config.toml
n_layer = 11
d_model = 320
n_experts = 64
moe_layers = [0, 1, 2, 3, 4, 5, 6, 7, 8, 9, 10]
normalize_top_k = false
qk_norm = true
init = "normal"
warmup_steps = 76
decay_shape = "sqrt"
batch_tokens = [32768, 65536]
seq_len = 512
doc_mask = false
Below are experts of layer 5 (counted from 0) of a mixture-of-experts language model. Rows are named up (a neuron's input weights, with its number) and show model dimensions 192-255. Each number is 50 + 10 x the weight over its row's rms, rounded and kept within 0 to 99.
Before each expert's rows: "mostly gets" lists some tokens that are sent to it at least half of the time; "gets" lists some tokens that make up at least twice as much of what it gets as of all text. This comes from a sample of Wikipedia text that the model never trained on. Tokens count by the router's weight.

# expert 49
mostly gets: " Education:", " northern", " mi)", " Location:", "ng", " genus"
gets: " the", " in", " of", "1", "The", "2"
up0:39 51 62 48 44 24 72 62 48 50 47 48 56 48 40 32 51 43 52 44 60 52 39 36 76 70 51 35 43 36 23 69 56 56 64 60 55 49 48 53 45 53 48 72 62 46 53 54 61 70 53 25 52 39 70 44 59 50 59 50 51 66 57 50
up1:56 65 39 55 43 45 62 33 46 37 48 36 52 54 43 59 67 57 53 55 65 48 46 43 64 59 46 54 49 58 50 43 47 57 39 58 68 38 55 58 52 58 63 52 33 55 45 31 67 58 36 53 60 62 60 43 66 53 50 60 47 50 47 59
up2:43 46 53 61 59 34 54 56 57 46 48 57 47 30 60 53 63 45 52 54 28 56 38 59 48 59 49 41 19 48 48 54 37 57 48 56 53 51 31 73 58 39 60 54 37 41 54 57 48 40 52 55 41 34 67 59 43 51 37 53 57 44 41 43
up3:57 29 55 45 56 55 54 37 42 52 55 53 49 47 42 34 65 40 43 49 53 52 49 59 52 65 51 58 51 51 60 63 50 31 67 43 50 47 51 53 40 48 71 44 42 29 59 45 44 48 51 64 55 68 27 54 59 45 33 64 54 50 38 43
up4:32 50 34 59 46 43 42 57 60 57 52 36 52 30 57 50 53 48 41 57 57 42 63 47 53 65 51 37 35 45 58 47 36 54 35 57 57 40 55 38 39 45 36 68 47 59 49 63 21 45 22 55 30 51 55 64 32 62 45 56 41 68 38 48
up5:51 38 45 62 55 53 46 53 26 42 58 47 48 55 62 55 41 60 44 65 51 58 55 41 69 52 48 43 53 49 54 53 70 41 34 66 70 45 61 64 67 29 52 49 52 73 39 62 37 35 37 66 66 53 45 52 54 60 32 35 47 45 53 59
up6:59 51 73 35 62 48 57 54 30 34 40 37 71 36 36 58 41 59 52 61 46 53 43 47 70 54 60 47 48 78 64 46 52 28 56 52 62 40 55 41 51 41 54 51 39 46 55 57 48 57 52 46 33 50 41 49 44 45 50 52 43 40 69 59
up7:56 28 51 43 37 42 48 44 59 37 37 53 49 43 41 56 48 41 35 65 47 58 52 42 51 42 57 60 47 65 45 76 41 66 50 55 53 55 48 64 57 38 20 42 53 47 52 61 65 56 45 60 54 50 65 46 62 38 43 54 57 49 46 54
up8:44 56 43 48 76 56 79 50 34 21 32 52 76 51 39 38 56 31 55 52 57 44 52 39 55 35 60 54 51 44 54 58 45 32 47 53 56 54 49 42 69 46 58 41 49 66 56 51 51 59 55 53 59 45 40 42 37 56 33 43 56 40 61 55
up9:61 20 44 55 48 47 46 63 46 58 42 46 27 35 53 53 61 44 58 70 50 50 45 54 47 52 57 52 66 55 50 33 63 53 44 40 43 60 55 51 53 48 51 55 48 43 34 54 35 62 68 45 42 68 40 45 44 38 41 43 52 49 53 60
up10:52 54 47 53 53 60 52 51 52 45 45 48 49 54 42 55 42 64 62 46 64 45 42 43 56 43 34 51 28 38 43 55 50 52 45 49 66 50 56 62 58 54 60 64 37 50 47 53 33 21 50 28 52 67 39 38 74 37 59 64 51 56 60 60
up11:65 73 64 34 61 47 32 46 37 53 46 58 56 42 66 45 41 56 55 44 47 61 32 44 54 52 64 50 48 51 42 34 35 42 45 57 36 55 68 64 37 59 64 46 57 43 53 41 49 54 53 37 37 47 33 65 61 47 42 52 47 60 48 47
up12:47 63 39 71 86 31 38 52 58 43 38 32 42 47 72 62 51 41 65 72 68 40 69 53 66 52 53 61 41 50 47 64 43 42 57 40 44 49 67 61 35 50 44 70 38 42 46 66 84 55 50 54 43 46 36 51 55 47 57 63 57 44 61 59
up13:44 38 49 40 34 45 42 46 46 32 38 41 46 60 45 54 52 38 41 54 54 86 55 51 51 58 59 45 42 46 47 64 41 50 59 38 40 39 61 49 43 51 50 42 58 53 54 41 46 53 48 38 42 43 55 52 68 38 47 59 65 48 50 45
up14:44 61 56 49 54 44 56 56 44 36 36 45 46 42 28 49 67 52 42 48 65 47 61 48 58 65 52 35 40 51 60 39 47 42 60 40 51 59 47 43 51 45 60 52 55 34 48 65 55 69 47 58 61 37 44 43 41 50 52 54 34 58 41 55
up15:56 60 51 50 40 55 42 53 45 47 80 48 36 48 40 50 54 53 49 66 39 61 39 55 67 53 32 62 17 53 48 48 41 41 59 66 56 35 53 55 55 43 72 49 66 53 29 65 37 72 38 54 49 49 32 50 46 47 45 51 72 26 37 59
up16:51 64 44 67 55 48 53 63 32 59 52 48 43 45 50 54 41 54 33 51 41 47 45 53 37 72 27 56 52 42 53 39 54 60 54 60 51 44 45 63 51 51 58 49 44 55 59 56 45 51 36 50 52 46 52 51 51 43 55 62 39 34 65 51
up17:39 42 65 57 43 52 40 48 67 56 44 66 32 54 55 44 52 58 51 48 44 38 44 52 42 55 45 49 57 43 54 54 51 42 45 55 41 50 49 52 46 48 27 69 60 70 24 55 35 51 37 31 35 43 41 58 54 41 50 64 41 50 47 35
up18:50 48 52 53 50 43 71 47 46 47 45 41 46 12 56 55 57 48 43 59 49 83 48 38 50 42 67 50 66 43 48 45 48 37 56 42 59 53 56 44 45 55 36 55 26 48 53 53 51 59 46 31 44 37 46 45 54 51 49 56 41 51 47 67
up19:47 36 68 35 34 31 62 54 65 48 41 46 45 52 61 55 39 62 44 48 58 52 48 77 44 51 62 51 28 47 56 66 36 39 48 38 58 46 40 57 58 49 65 69 51 45 50 54 56 37 39 60 52 50 46 74 51 54 53 44 47 47 44 47
up20:35 45 42 57 47 39 53 42 68 69 60 47 31 62 63 49 65 64 52 56 46 63 56 48 68 38 35 27 44 56 58 49 48 25 47 51 58 58 57 51 53 72 46 55 54 64 62 76 67 68 34 45 53 54 42 43 40 58 34 58 33 58 50 50
up21:36 40 45 55 51 43 56 49 63 62 44 26 56 40 56 59 38 58 35 40 45 53 72 50 68 39 51 54 39 51 68 43 41 50 48 60 49 45 49 48 47 48 55 53 44 37 60 38 60 57 46 56 34 65 50 35 59 54 44 69 53 58 33 48
up22:56 43 46 47 39 40 69 54 51 44 33 40 59 48 57 55 41 66 62 23 50 39 55 51 52 58 57 46 48 37 47 60 43 49 44 48 46 36 43 28 44 50 37 60 56 49 33 39 53 57 57 50 59 60 67 52 46 65 42 52 61 44 42 47
up23:53 45 53 56 53 37 42 49 50 53 40 58 51 38 29 36 50 60 57 37 31 59 54 36 59 30 52 51 59 54 76 51 60 54 32 56 66 50 44 48 46 52 63 38 57 45 57 43 46 44 58 52 44 42 61 61 65 53 52 34 59 65 56 52
up24:60 71 56 66 56 42 37 46 46 44 48 37 47 48 69 64 45 34 58 46 48 52 50 47 33 41 50 53 59 65 47 63 57 38 50 54 27 45 74 45 53 66 58 50 53 61 37 44 28 49 55 42 50 43 44 43 55 41 43 62 57 51 38 56
up25:46 50 61 42 36 45 53 55 50 58 45 41 59 68 46 57 55 69 72 43 55 39 42 57 43 47 35 47 57 60 53 34 42 55 50 60 51 63 43 36 54 48 50 42 56 57 43 30 62 69 54 62 50 38 36 52 41 53 42 55 51 43 59 48
up26:62 51 75 56 64 47 47 59 42 21 60 40 40 44 41 47 53 44 51 63 67 44 43 47 42 45 50 61 59 47 42 23 45 47 50 60 51 55 55 63 63 61 42 43 49 46 61 56 48 52 52 56 42 65 52 49 40 54 36 37 40 52 48 51
up27:55 41 60 43 41 37 49 71 47 60 50 60 42 39 29 46 58 48 40 59 55 65 34 45 40 59 69 48 33 55 34 57 42 41 51 54 64 47 56 63 49 42 50 45 44 48 61 51 62 52 47 38 57 41 57 48 46 49 68 44 34 43 57 46
up28:68 43 57 60 46 51 54 58 54 37 33 43 44 30 46 69 61 66 38 51 52 51 57 43 60 46 65 45 36 61 55 52 49 54 49 65 51 42 49 53 52 75 35 48 55 47 27 57 69 45 50 66 51 35 51 56 49 54 55 47 43 53 47 65
up29:53 60 54 53 60 47 45 42 50 51 48 49 53 62 42 38 40 38 60 62 55 58 42 40 56 35 38 50 41 75 66 30 40 52 48 64 45 36 43 39 75 50 34 53 34 42 50 51 66 52 37 45 35 57 61 49 36 50 25 46 42 47 64 56
up30:44 35 52 48 44 40 48 31 27 24 49 61 60 37 40 46 48 47 46 46 66 59 42 44 45 65 52 40 37 48 39 59 57 44 46 53 45 30 53 60 52 31 59 53 56 50 47 44 66 61 46 29 36 70 50 41 49 51 35 25 59 64 49 53
up31:46 42 36 59 55 41 58 59 39 55 42 49 54 61 56 49 48 44 47 39 60 38 48 39 64 52 46 40 42 29 46 52 73 38 53 60 63 53 49 53 48 43 68 42 62 30 39 53 64 59 58 51 67 35 54 59 46 46 44 46 60 46 45 54
up32:58 36 39 62 47 40 30 51 52 30 48 46 51 46 33 39 46 59 57 49 53 44 40 52 52 40 58 59 58 57 67 43 90 66 44 48 57 45 56 92 40 63 66 52 67 48 44 42 39 51 57 61 64 48 60 61 61 65 41 65 53 50 47 54
up33:35 43 51 45 43 33 66 39 47 45 53 44 42 58 61 68 32 53 62 63 56 56 63 47 52 55 59 41 40 57 56 79 62 33 54 30 49 47 48 28 36 44 45 56 41 54 56 49 43 62 51 38 44 52 46 52 23 49 48 37 81 43 60 49

# expert 17
mostly gets: "The", " the", " mid", " The", " Civil", " entire"
gets: " the", " The", "The", "'s", " his", "ing"
up0:45 57 50 57 65 65 45 49 43 45 63 55 61 48 59 48 35 49 35 56 56 38 46 48 41 55 52 51 25 50 70 60 80 52 40 50 52 54 54 61 59 35 51 49 49 47 58 52 49 64 49 54 43 38 41 53 43 54 51 62 48 51 48 59
up1:45 77 49 51 54 53 48 32 55 43 45 53 59 48 46 60 54 57 39 59 58 47 56 53 51 39 64 52 44 41 44 47 45 46 34 41 55 41 51 59 40 47 56 54 56 51 33 39 50 54 47 45 54 56 48 44 60 56 56 55 45 46 88 61
up2:38 42 68 55 58 42 66 56 42 45 30 47 46 30 39 56 43 47 70 51 42 57 54 55 44 28 71 64 60 41 46 48 50 64 43 37 53 28 43 52 28 43 54 55 50 54 67 30 51 62 44 44 57 52 64 72 54 59 55 50 44 70 35 33
up3:56 41 50 48 77 44 60 48 54 37 43 52 32 50 50 34 52 64 35 57 42 57 52 69 76 40 41 48 65 44 44 47 56 46 60 46 64 68 46 45 51 60 57 45 35 60 52 35 59 50 56 34 55 47 41 41 65 71 50 36 60 52 64 63
up4:49 36 40 35 72 32 46 48 32 54 29 44 44 47 46 36 49 39 48 45 65 53 50 58 59 46 45 42 51 54 62 37 62 48 46 41 51 51 70 56 49 73 42 50 57 66 54 49 63 43 56 35 46 57 41 45 41 54 53 51 53 38 63 53
up5:47 58 62 39 47 53 70 54 53 52 63 45 38 67 44 43 30 56 40 65 44 61 51 51 58 47 45 39 37 28 43 61 48 58 51 32 74 44 61 51 42 44 51 51 23 41 49 54 45 29 45 37 51 57 56 34 67 46 44 53 43 60 37 53
up6:57 49 66 40 53 56 46 54 56 43 42 44 52 39 52 41 47 54 33 72 57 37 59 51 42 48 56 60 62 45 64 56 59 49 46 43 57 51 45 57 45 50 63 64 54 17 61 46 42 42 64 46 34 50 62 36 38 51 36 31 51 48 36 64
up7:46 38 47 55 58 52 70 45 65 57 63 56 40 49 60 41 54 45 46 33 47 63 50 36 58 42 47 45 54 63 61 57 67 65 46 42 60 51 31 45 53 67 57 58 59 53 53 52 49 46 28 45 36 51 59 55 47 52 28 51 32 49 47 54
up8:67 34 32 56 45 43 57 39 54 31 56 39 56 58 54 59 60 38 48 60 42 58 57 40 41 60 53 64 51 60 72 47 61 61 47 66 54 42 46 42 48 54 62 38 47 75 50 30 50 44 31 53 47 57 43 38 58 55 52 47 56 53 49 54
up9:57 40 59 46 57 48 44 45 36 22 34 45 46 43 42 41 53 61 43 45 61 50 48 47 63 59 56 56 52 61 57 61 49 45 40 71 45 42 74 59 56 46 33 47 46 32 61 64 44 56 48 64 50 42 60 44 66 58 50 54 51 74 55 55
up10:58 42 46 37 42 43 54 51 50 39 57 39 41 56 56 27 39 41 37 45 32 61 51 64 59 47 58 47 42 38 36 36 32 47 59 41 57 68 61 55 47 49 62 82 44 43 43 71 38 63 53 71 47 47 51 44 35 44 40 27 45 63 42 34
up11:44 30 65 60 47 61 46 51 54 56 58 41 60 45 37 50 37 46 58 62 47 34 46 53 48 49 48 44 28 49 57 55 51 44 36 62 43 63 57 50 47 42 53 69 49 64 50 64 63 51 46 49 45 31 63 64 51 53 33 63 65 38 53 38
up12:48 66 47 48 63 40 60 47 49 50 48 37 46 56 51 46 26 40 62 66 36 77 61 43 47 73 57 49 56 46 31 50 43 47 39 37 62 39 53 37 66 52 58 62 39 66 34 56 22 52 43 49 49 47 65 48 40 44 48 52 46 51 58 76
up13:47 57 73 42 70 43 69 53 73 62 38 42 31 50 51 48 57 38 43 51 48 46 47 44 62 56 67 48 62 45 47 39 54 61 39 47 45 44 50 58 47 52 46 46 62 47 54 58 41 44 49 36 64 52 57 48 57 45 32 63 41 56 53 49
up14:30 41 47 48 55 55 66 37 58 60 46 50 54 48 56 33 39 41 39 65 55 43 60 60 47 36 62 41 56 48 73 44 48 67 53 51 59 34 41 58 54 37 53 31 37 48 49 45 58 41 51 36 46 53 48 29 32 47 30 58 33 67 52 51
up15:42 56 53 50 39 35 52 59 66 46 55 55 58 53 37 63 57 50 55 66 52 46 61 51 70 56 34 48 57 73 65 56 32 54 58 50 64 58 50 44 47 37 52 60 62 42 64 46 62 46 44 52 47 50 47 55 40 53 51 53 66 50 50 50
up16:62 62 32 59 39 19 36 50 38 38 40 56 49 54 56 39 59 52 62 41 43 35 38 54 39 55 43 45 47 41 51 47 31 60 53 63 47 40 70 44 65 57 48 61 47 43 32 33 63 40 61 57 50 60 62 54 47 42 54 63 41 57 54 53
up17:53 52 50 48 43 49 50 52 50 39 60 36 61 59 42 21 57 43 60 52 46 43 41 51 78 60 42 60 40 64 52 45 59 64 51 65 48 34 48 52 48 41 42 67 51 54 28 62 43 54 31 62 52 35 61 49 48 44 44 56 61 71 52 45
up18:49 62 62 49 56 60 46 46 67 47 48 39 52 59 48 41 36 50 57 65 49 65 58 51 39 46 52 55 68 53 55 41 45 35 35 57 50 32 57 50 75 51 45 39 61 65 64 46 50 53 20 47 60 47 50 59 56 50 52 30 54 48 40 49
up19:55 63 28 43 58 41 49 52 51 57 43 29 40 44 46 47 51 67 48 63 46 55 55 36 36 77 59 48 46 64 60 34 70 39 71 58 54 50 59 67 35 41 59 64 58 57 50 73 56 48 40 41 37 34 51 36 63 50 48 29 29 54 32 45
up20:48 57 45 53 62 62 44 49 54 61 53 48 46 43 57 55 61 44 41 64 58 65 47 40 41 57 59 64 30 45 54 65 50 80 52 61 48 49 56 54 53 38 62 37 31 49 43 55 29 51 47 44 48 56 53 57 48 42 65 49 65 50 41 50
up21:50 41 65 52 49 46 56 40 49 27 60 37 52 45 39 41 34 48 58 41 52 62 47 56 49 52 26 59 63 43 64 56 56 55 53 54 65 46 48 55 49 44 57 48 63 51 63 52 78 45 42 63 47 58 61 64 51 59 35 57 46 42 63 47
up22:52 44 58 29 52 59 63 49 52 60 44 44 57 60 45 59 69 37 49 52 54 60 46 60 48 58 52 53 60 42 33 54 69 63 41 61 39 43 52 60 53 54 55 52 40 33 47 47 45 54 53 50 47 67 65 52 60 50 59 36 68 60 61 51
up23:50 42 46 58 55 44 61 54 42 37 46 60 48 26 55 39 41 53 45 54 52 56 52 71 68 51 50 39 66 52 48 55 41 54 53 59 35 21 48 47 62 70 38 38 35 40 66 56 51 77 40 47 50 42 47 44 49 61 41 58 51 61 38 53
up24:61 43 57 53 46 54 43 38 51 60 50 52 51 40 69 43 54 31 41 35 73 45 56 56 47 43 55 54 46 27 62 54 45 55 37 41 58 50 58 37 47 55 59 58 45 66 58 56 53 48 57 54 84 47 64 48 40 54 53 69 47 60 32 30
up25:32 53 36 54 50 70 31 47 39 47 55 34 37 49 42 58 51 54 53 34 54 73 52 54 42 41 23 48 52 68 66 51 65 25 53 50 45 49 63 35 71 52 38 51 54 61 47 45 50 44 43 41 53 40 61 46 39 62 59 62 49 48 44 56
up26:40 64 63 60 59 66 53 62 65 55 42 56 48 50 51 40 40 64 54 50 43 68 43 38 39 66 54 52 52 31 65 39 57 40 36 52 31 53 56 57 52 45 67 33 43 51 32 41 51 47 49 64 44 62 46 51 51 58 65 46 59 33 64 41
up27:30 42 41 63 54 59 42 50 51 59 51 49 56 49 41 44 46 54 63 52 48 61 57 42 55 33 49 50 43 40 67 30 53 56 54 59 59 46 51 46 53 57 50 51 45 67 57 37 63 42 41 44 67 39 44 52 51 59 44 70 53 57 52 24
up28:62 51 64 36 37 65 56 57 53 53 50 51 39 54 31 42 63 59 52 61 64 30 69 51 51 52 44 46 47 62 51 48 72 59 46 46 55 54 46 40 61 57 37 50 59 48 51 48 61 53 40 37 30 30 50 42 68 48 43 44 43 72 40 37
up29:43 38 57 29 36 63 34 47 48 55 45 53 26 58 52 49 26 51 42 56 30 55 56 46 54 61 35 37 79 60 76 71 40 55 41 65 52 43 21 51 50 34 47 56 57 52 35 56 43 32 35 53 54 32 39 41 33 55 30 58 36 44 44 35
up30:60 50 45 54 38 51 47 47 60 47 60 58 44 56 44 56 52 53 56 55 50 47 65 52 44 51 36 42 57 39 65 60 63 46 48 57 67 46 46 62 59 53 46 56 48 68 46 41 59 57 47 43 51 53 48 36 44 56 61 42 35 48 52 59
up31:43 50 40 49 42 45 56 52 59 47 56 51 59 53 54 58 37 53 49 41 58 56 29 56 68 57 59 52 30 44 56 57 34 53 56 53 57 45 54 52 60 51 69 50 63 66 59 57 58 54 56 52 47 67 64 43 50 55 57 55 41 36 46 57
up32:58 59 35 50 46 76 34 55 58 23 45 42 69 45 45 29 58 39 59 50 31 36 65 59 45 47 58 51 49 43 59 39 56 39 54 44 64 36 49 48 48 68 64 47 46 45 46 45 46 51 60 38 57 53 54 55 64 64 41 38 53 34 62 33
up33:54 64 47 46 36 50 50 61 60 37 37 42 55 56 40 41 53 60 48 36 42 58 38 41 40 54 38 50 51 35 48 43 56 50 55 57 61 46 58 59 49 61 64 56 60 36 42 59 47 67 55 41 45 74 42 50 55 49 42 58 27 57 59 30

# expert 15
mostly gets: " a", " an", " several", " one", " any", " another"
gets: " a", " the", " an", " of", " on", " for"
up2:33 51 79 51 54 56 33 57 44 47 66 42 47 33 49 62 57 54 43 53 48 39 71 51 46 45 62 50 57 48 57 59 50 66 52 30 58 51 53 59 43 53 52 76 52 33 68 56 58 42 38 47 62 45 37 39 49 54 50 63 48 49 51 48
up3:40 52 61 37 42 39 51 55 59 45 30 47 54 42 37 35 35 62 37 45 66 42 50 34 68 62 51 52 41 53 55 60 51 53 56 39 50 49 47 38 46 38 24 39 56 45 54 65 67 45 52 30 62 54 54 46 59 67 41 57 56 63 52 48
up4:47 43 52 54 51 67 64 37 44 43 63 39 50 40 39 47 61 66 55 56 50 42 45 77 41 39 56 53 61 54 49 40 55 49 63 52 44 59 63 54 56 47 48 49 40 42 61 22 63 36 54 33 44 42 48 43 47 53 48 49 59 59 60 43
up5:51 43 68 39 31 55 41 48 55 42 27 36 67 52 56 36 62 61 47 66 61 69 33 57 40 38 53 52 42 43 56 50 35 51 60 46 39 51 50 45 43 50 32 41 76 53 54 83 50 53 36 64 44 56 60 64 44 60 70 66 38 45 53 52
up6:34 44 34 43 48 44 47 56 49 36 37 28 42 89 55 68 51 52 41 51 41 33 56 54 41 34 65 30 56 40 40 48 52 40 60 51 70 50 43 69 56 53 45 73 54 36 57 40 40 59 20 40 52 49 50 47 52 52 40 64 31 42 48 48
up7:47 47 59 41 60 29 51 39 47 58 39 47 41 46 46 51 47 64 46 42 58 66 47 51 46 60 61 74 35 51 50 36 58 43 51 50 39 62 42 49 43 62 60 42 30 54 64 38 51 41 47 52 54 42 54 40 61 54 71 47 55 49 55 49
up8:37 57 55 51 58 29 51 35 34 38 56 41 64 45 50 46 64 53 49 49 62 72 39 81 67 53 61 60 55 36 48 54 40 48 55 45 50 53 60 59 43 51 40 63 56 50 44 36 38 57 39 49 45 54 49 49 53 47 26 46 45 44 57 57
up9:49 35 53 67 59 58 58 62 44 68 46 44 40 58 63 44 46 53 54 60 43 62 30 39 43 80 58 55 50 38 51 73 48 46 46 67 71 51 59 46 54 48 52 49 50 52 40 53 47 61 46 47 32 44 64 78 35 49 58 32 67 61 46 54
up10:47 49 36 55 68 33 40 67 56 21 56 41 47 56 41 49 35 58 54 37 48 63 35 53 70 40 57 66 66 56 41 62 75 42 50 51 61 45 53 61 45 58 61 49 67 52 60 35 61 43 36 42 55 51 26 33 47 54 39 55 38 59 42 62
up11:40 58 42 48 52 63 61 45 44 36 50 47 54 41 54 36 72 74 49 63 51 40 60 47 61 65 75 46 42 61 39 46 47 40 45 60 39 46 41 39 57 48 42 53 42 46 32 35 59 38 50 52 60 41 58 47 46 44 54 34 45 50 44 46
up12:68 48 55 42 37 60 34 60 75 44 52 58 38 54 49 42 20 22 55 55 48 36 49 49 49 58 50 64 64 41 69 68 55 37 52 48 51 42 45 42 53 49 69 36 29 46 41 18 44 46 56 51 62 39 67 52 44 49 42 40 70 48 46 45
up13:48 61 49 52 56 64 65 45 38 36 26 48 50 51 47 57 53 64 42 56 55 24 50 54 50 41 60 34 36 71 22 67 54 45 47 54 39 42 49 43 45 58 31 60 53 46 55 58 39 72 53 36 58 53 41 49 34 56 42 54 63 51 40 42
up14:51 44 49 39 47 68 63 49 54 51 37 57 48 56 44 50 47 50 46 39 60 47 65 68 52 49 45 50 75 36 54 29 49 53 41 53 47 48 55 55 54 44 37 36 49 67 54 51 48 42 69 53 56 52 62 44 52 61 57 44 63 39 21 35
up15:36 53 39 67 29 72 50 51 56 41 49 43 52 58 56 25 51 37 56 45 31 45 56 56 58 46 47 44 50 31 41 47 67 50 43 55 36 53 46 43 51 36 50 43 59 45 34 66 54 61 40 30 54 38 39 54 58 36 35 48 44 54 68 46
up16:49 54 55 61 56 48 25 41 50 45 52 54 63 53 56 50 58 47 43 44 57 55 33 62 38 44 51 63 44 56 69 41 37 54 36 42 84 54 50 40 61 40 46 54 42 66 30 49 51 57 47 47 61 63 45 61 66 51 59 53 29 56 38 40
up17:55 46 54 42 55 32 38 45 62 54 54 54 43 50 44 40 54 47 47 32 56 46 63 55 43 47 74 74 61 72 52 74 61 50 51 59 59 49 55 44 43 43 56 44 45 44 36 51 62 54 49 80 62 54 61 66 53 72 61 39 35 59 61 61
up18:35 44 41 57 55 26 49 50 45 67 46 45 48 43 60 58 49 52 26 63 64 46 52 22 46 59 55 50 37 54 49 48 88 65 43 52 54 45 55 62 47 48 48 61 57 63 44 72 36 52 48 53 56 43 59 50 51 43 28 64 48 48 60 46
up19:37 58 32 46 46 56 46 37 57 36 50 65 53 55 44 33 55 57 36 53 42 60 22 56 40 72 51 51 47 31 43 63 43 39 45 33 58 45 53 39 46 63 39 49 55 50 35 63 31 53 51 48 53 46 49 38 36 50 50 47 68 38 67 53
up20:59 43 56 62 57 46 57 46 52 28 49 50 45 54 60 54 51 38 53 75 50 42 39 68 35 77 55 48 57 52 55 55 47 36 39 52 48 31 53 61 40 52 57 46 44 48 42 46 52 46 58 38 54 55 40 53 54 45 52 61 46 66 45 38
up21:49 40 47 49 63 59 52 34 45 39 48 54 53 40 65 53 39 45 40 49 72 45 51 49 53 51 46 49 43 55 44 55 38 41 52 78 42 41 52 53 50 45 72 20 66 56 56 51 54 47 37 49 50 70 63 36 47 47 57 38 53 53 27 54
up22:59 47 66 78 68 37 67 50 46 42 32 39 36 52 54 70 54 62 38 48 55 56 49 52 70 60 50 36 39 45 36 66 64 59 56 76 48 55 59 52 50 47 66 54 57 51 61 47 57 44 57 39 49 40 54 53 45 56 58 54 53 36 57 51
up23:44 44 69 41 56 44 64 57 56 45 48 57 61 53 50 38 45 55 50 60 53 53 45 36 47 58 58 20 36 51 57 43 49 28 50 43 51 54 49 56 52 52 44 57 71 53 33 54 48 53 29 61 42 45 30 50 48 59 52 61 60 38 40 57
up24:51 39 49 47 58 49 37 56 34 36 50 50 55 50 52 52 47 56 57 51 48 57 47 66 64 42 45 43 31 69 48 49 61 50 47 41 58 51 48 51 63 42 24 48 47 62 57 52 55 46 55 40 55 37 64 46 46 83 54 44 37 53 52 44
up25:66 45 53 82 58 42 59 42 73 42 46 51 60 50 55 41 46 48 55 32 35 64 39 35 51 51 57 53 47 46 39 59 38 52 37 41 53 63 49 67 48 44 49 59 54 55 59 64 34 45 51 55 46 60 29 54 48 52 40 45 57 54 51 50
up26:47 48 58 46 65 47 61 45 47 45 38 55 58 39 51 67 58 55 50 44 66 38 52 54 50 41 45 50 59 60 54 43 40 52 56 40 54 44 55 43 52 49 60 53 66 47 48 52 46 49 59 47 42 52 64 29 43 55 45 44 54 55 54 50
up27:61 55 51 35 59 35 62 54 60 56 60 50 32 44 57 54 59 40 51 58 36 55 15 68 55 55 48 32 60 53 47 45 49 57 39 46 41 42 45 60 42 56 53 37 49 32 60 54 33 53 42 51 48 44 22 58 40 56 26 72 47 49 57 49
up28:53 42 49 58 47 55 39 37 38 41 56 52 43 35 38 36 47 62 61 51 48 59 33 73 43 53 67 40 47 44 49 37 46 62 42 63 61 54 49 52 56 60 56 53 47 34 51 53 51 46 39 67 55 59 45 47 73 59 58 51 54 42 33 42
up29:62 51 56 55 50 57 51 55 47 47 59 54 48 63 61 27 40 44 53 58 55 58 47 49 50 45 43 48 41 57 48 56 40 57 19 45 48 64 50 54 46 60 44 49 67 56 54 58 52 57 48 67 55 54 38 61 48 51 30 85 36 52 64 57
up30:62 52 40 45 39 37 45 57 48 43 39 45 40 20 45 39 47 72 60 50 58 43 42 42 54 50 62 53 44 44 62 45 30 42 53 52 51 44 45 47 40 56 48 51 51 37 46 46 59 63 35 40 44 50 20 33 61 45 51 45 64 52 59 55
up31:54 41 45 40 34 50 49 40 43 46 37 45 45 57 51 55 58 61 49 52 54 46 49 64 48 31 40 35 41 61 32 45 46 48 60 50 54 56 38 52 56 42 47 60 35 63 39 44 49 42 52 46 53 34 35 32 52 50 34 36 50 37 63 53
up32:39 55 38 47 63 38 55 53 72 45 43 50 45 24 59 52 53 65 46 36 49 61 34 44 54 44 43 54 65 50 37 51 44 64 46 54 43 52 44 57 54 42 44 40 48 52 49 40 32 57 47 41 42 49 42 60 43 44 29 45 51 53 66 59
up33:51 60 53 64 44 63 55 43 53 47 45 64 47 45 42 32 41 66 52 61 48 68 57 41 42 68 46 40 46 48 52 61 57 34 38 53 50 57 56 61 55 54 55 42 50 52 38 57 60 40 43 57 44 56 50 63 47 50 64 60 49 29 62 49
up34:36 39 50 50 60 29 57 51 46 32 48 50 41 37 54 56 52 46 51 61 49 43 34 70 43 68 51 41 39 65 64 45 31 57 38 58 41 43 43 42 49 47 51 56 35 55 38 41 47 52 57 46 53 51 58 56 58 37 69 44 50 47 40 52
up35:56 55 50 52 51 54 37 24 58 33 60 45 55 50 20 47 65 70 32 57 43 54 40 52 44 40 51 63 59 58 50 53 45 70 65 47 57 50 46 44 60 53 53 45 44 41 47 39 51 43 45 42 64 41 43 62 54 57 64 44 63 58 42 30